{"n_layer": 12, "d_expert": 128, "norm_eps": 1e-06}
Below are experts of layer 3 (counted from 0) of a mixture-of-experts language model. Rows are named router (the router's row for the expert) and show model dimensions 96-191. Each number is 500 + 50 x the weight over its row's rms, rounded and kept within 0 to 999. Numbers have three digits each.
After each expert's rows: a language model's description of what the expert responds to; "mostly gets" lists some tokens that are sent to it at least half of the time. This comes from a sample of Wikipedia text that the model never trained on.

# expert 9
router:527539535466476435533560566584485549466479541507449443529467429511449395407444422446627466491462459529508588548487423461491450509556492644459492602435524471438414510551539456616466528505441502569548525496501514543375589563526560542485425460497447478461554558421452446498472514482541497488
What it handles: Past-tense main verbs. Main verbs right after a subject in biographies and sports, such as started, played, continued, signed, plus table cell separators.
mostly gets: " played", " He was", " began", " started", " died", " used"

# expert 31
router:512510504491451543393534576575578572493620497552473524460447518564554458484542470470476437553436430515537555484532530448400463489481524561455535478491521499473477478508529408576428491470375492532492567450578524466498550492516506455509433539522423542495518591480517595443456444466511559503
What it handles: Verbs, prepositions after subjects. Action verbs and prepositions following a subject or comma, such as took, received, gaining, over, about, after, following.
mostly gets: " over", " about", "After", " taken", " took", " moved"

# expert 15
router:597538397439502528613496427557541500543444467517467462524558474521602572475512476471476431504472619544476466520557393551433545487590451558502541625470581532524435545476511417546488491559488459515515495487529558485515469466493489518433498445514490475496523467420451505437539506490465501448
What it handles: Name-ending fragments. Word-final pieces of foreign personal and place names and of Latin species names, such as Rivadeneira, brauer-i, Rovenskiy, plus Jr. and digits.
mostly gets: " Jr.", "a B", " el", " McC", "th Street", " Co"

# expert 6
router:496551470544506537580491381508590470488426520578473450537595423463464556510428472462495472492485587536550537486545393478538584488535475476501499432422473478509531501471499432513403461496585460542485533552525542506509442494487470514490523473563464464558489481494463520431574469487470462494
What it handles: Mid-word fragments, symbols. Word pieces inside names and compounds (Hab-sburg, Triple-A, viol-ation), plus dashes in scores, degree signs and decimal points in coordinates.
mostly gets: "′", " anti", "andidate | Votes |", "F-", " Vas", " Abu"

# expert 26
router:516495501518496512568536474383419461522411507324511475487422410561522407518527513482470454424503522450575497539403560498485496525484488449507541454547537510492484448477526477594475516462500598470482509479427489530509581466565555504457452477572429521445489463537625448456544463425526513533
What it handles: Breaks and pre-number spacing. Line breaks after sentences or headings, and spaced prepositions or colons right before a number, such as of 7, by 5, Number built: 241.
mostly gets: "- ", ": ", "\n\n", " In ", " from ", " on "

# expert 8
router:544546429435519517453464572387460517509504447469529454428431346495523557529548567536483560515482550472406491560515542510576589533542552410507526514449491476466477504457490647497500569571501517461541442508490545520439450454626429500495467489416507510547490450506572417567503559613577529465
What it handles: Scores and sports numbers. Digits in match scores and statistics, like 0-1 or 0 - 3, plus sports words such as team, tournament, appearances.
mostly gets: "- List of", " popular", " team", "American", " tournament", "Species of"

# expert 4
router:502509452400514531629524463495591520543473559541499523567525488454412563509506465468532449475456566485493457496546518496465544470583481576467473515420498486437509491426500458549486477479549428554498448470478569522512447500390484537479476489525507474491498525427456527463598542521519450448
What it handles: Country and place names. Names of countries, states and cities in tables and prose, often in lists or after a city, such as France, United Kingdom, Texas, -shire.
mostly gets: " France", " China", " Europe", " London", "°E", " Australia"

# expert 30
router:572512472509504494512502350492493506509460479550517498498530425485577471524474505494491461481453562544506487503554438519445627538610478510491555526382551476505511583439488548516437507442559463518521489506545555502504410483485490547460531453480545424516511540497437484477542553521536496423
What it handles: Table headers and nouns. Pipes closing header cells in sports and chart tables, plus institutional nouns in running text such as Committee, Council, Regiment, constituency.
mostly gets: " police", " % | ±% |", "L |", " inc", " | Notes |", " Committee"

# expert 7
router:529460537493476458551532569452487592511504455543524454505442542492570549386519454529444520478617387562497574572491539451500496520418567439494500593485463551433514485462482453448508562527494533415542502553452537482578510526569515463486483462431460503453467412547489498587496483533461483467
What it handles: Numbers and quantifiers. Number words, quantifiers and simple adjectives before a noun, such as two, three, several, other, first, new, plus numerals in dates like 2013.
mostly gets: " two", " other", " more", " three", " first", " four"

# expert 5
router:486438588509519487464425459511446512550479477513450466477522457478476530559505556504485507518461572382442460452539562488585457503502444396490516432457536393497546467498528601510469491438507506441506434519569504590571451456562550521652451575486552414514569596511583507509468553428535551524
What it handles: List and line starts. Line-initial list dashes, line breaks, table pipes and date commas in infobox-style lists and tables, such as "- The", "|", "==See also==".
mostly gets: "- The", "  -", "==See also==", "- ", "|  |", " In the"

# expert 16
router:542545543465484555527490412546557523447532510484516490539610493496582500512477502464535496520462553531463578486559449440425624545588440560447545507327571488500551570496492453485442491463541479495510525529565607479537409435464514521438465442462523436491515523410461504504544502514481443505
What it handles: Country codes, common nouns. Country codes like POL and JPN in seed and entry lists, plus nouns such as success, business, yards and year digits in tables.
mostly gets: " success", "/km^{", "OL", " yards", " JP", " hom"

# expert 18
router:513507450520489517449502368529521507544469494609455453466497529513522420515511441480446497510464400469521483499487547566439501465481527507484551485431469535491546508465457437420528570406511472597505560542469475532510420567461499479507483538446587437557548519501464571430436486467545586468
What it handles: Word-final suffixes. Suffixes and second halves of words inside running text, such as Near-est, the-med, al-le-les, Wilhelm-ina, full-b-ody, water, wood.
mostly gets: "water", "ilm", "wood", "room", "ely", "ater"

# expert 13
router:453543520361465505463501381542517608491548516450476534518495471488593418507487494471543462499516519470484518527543500495489588523569549518490492550381434521434482519444521531492494511460516522500486556490533537457531459456461465530538512463602521498407518591378559519506519535475467473576
What it handles: Foreign name syllables. Inner syllables of foreign or unusual names and words, such as Sazon-ch-ik, Jak-up-ović, Moï-se, Kl-ux, often in sports tables.
mostly gets: "hr", "mon", " Olymp", "rel", "ago", "ör"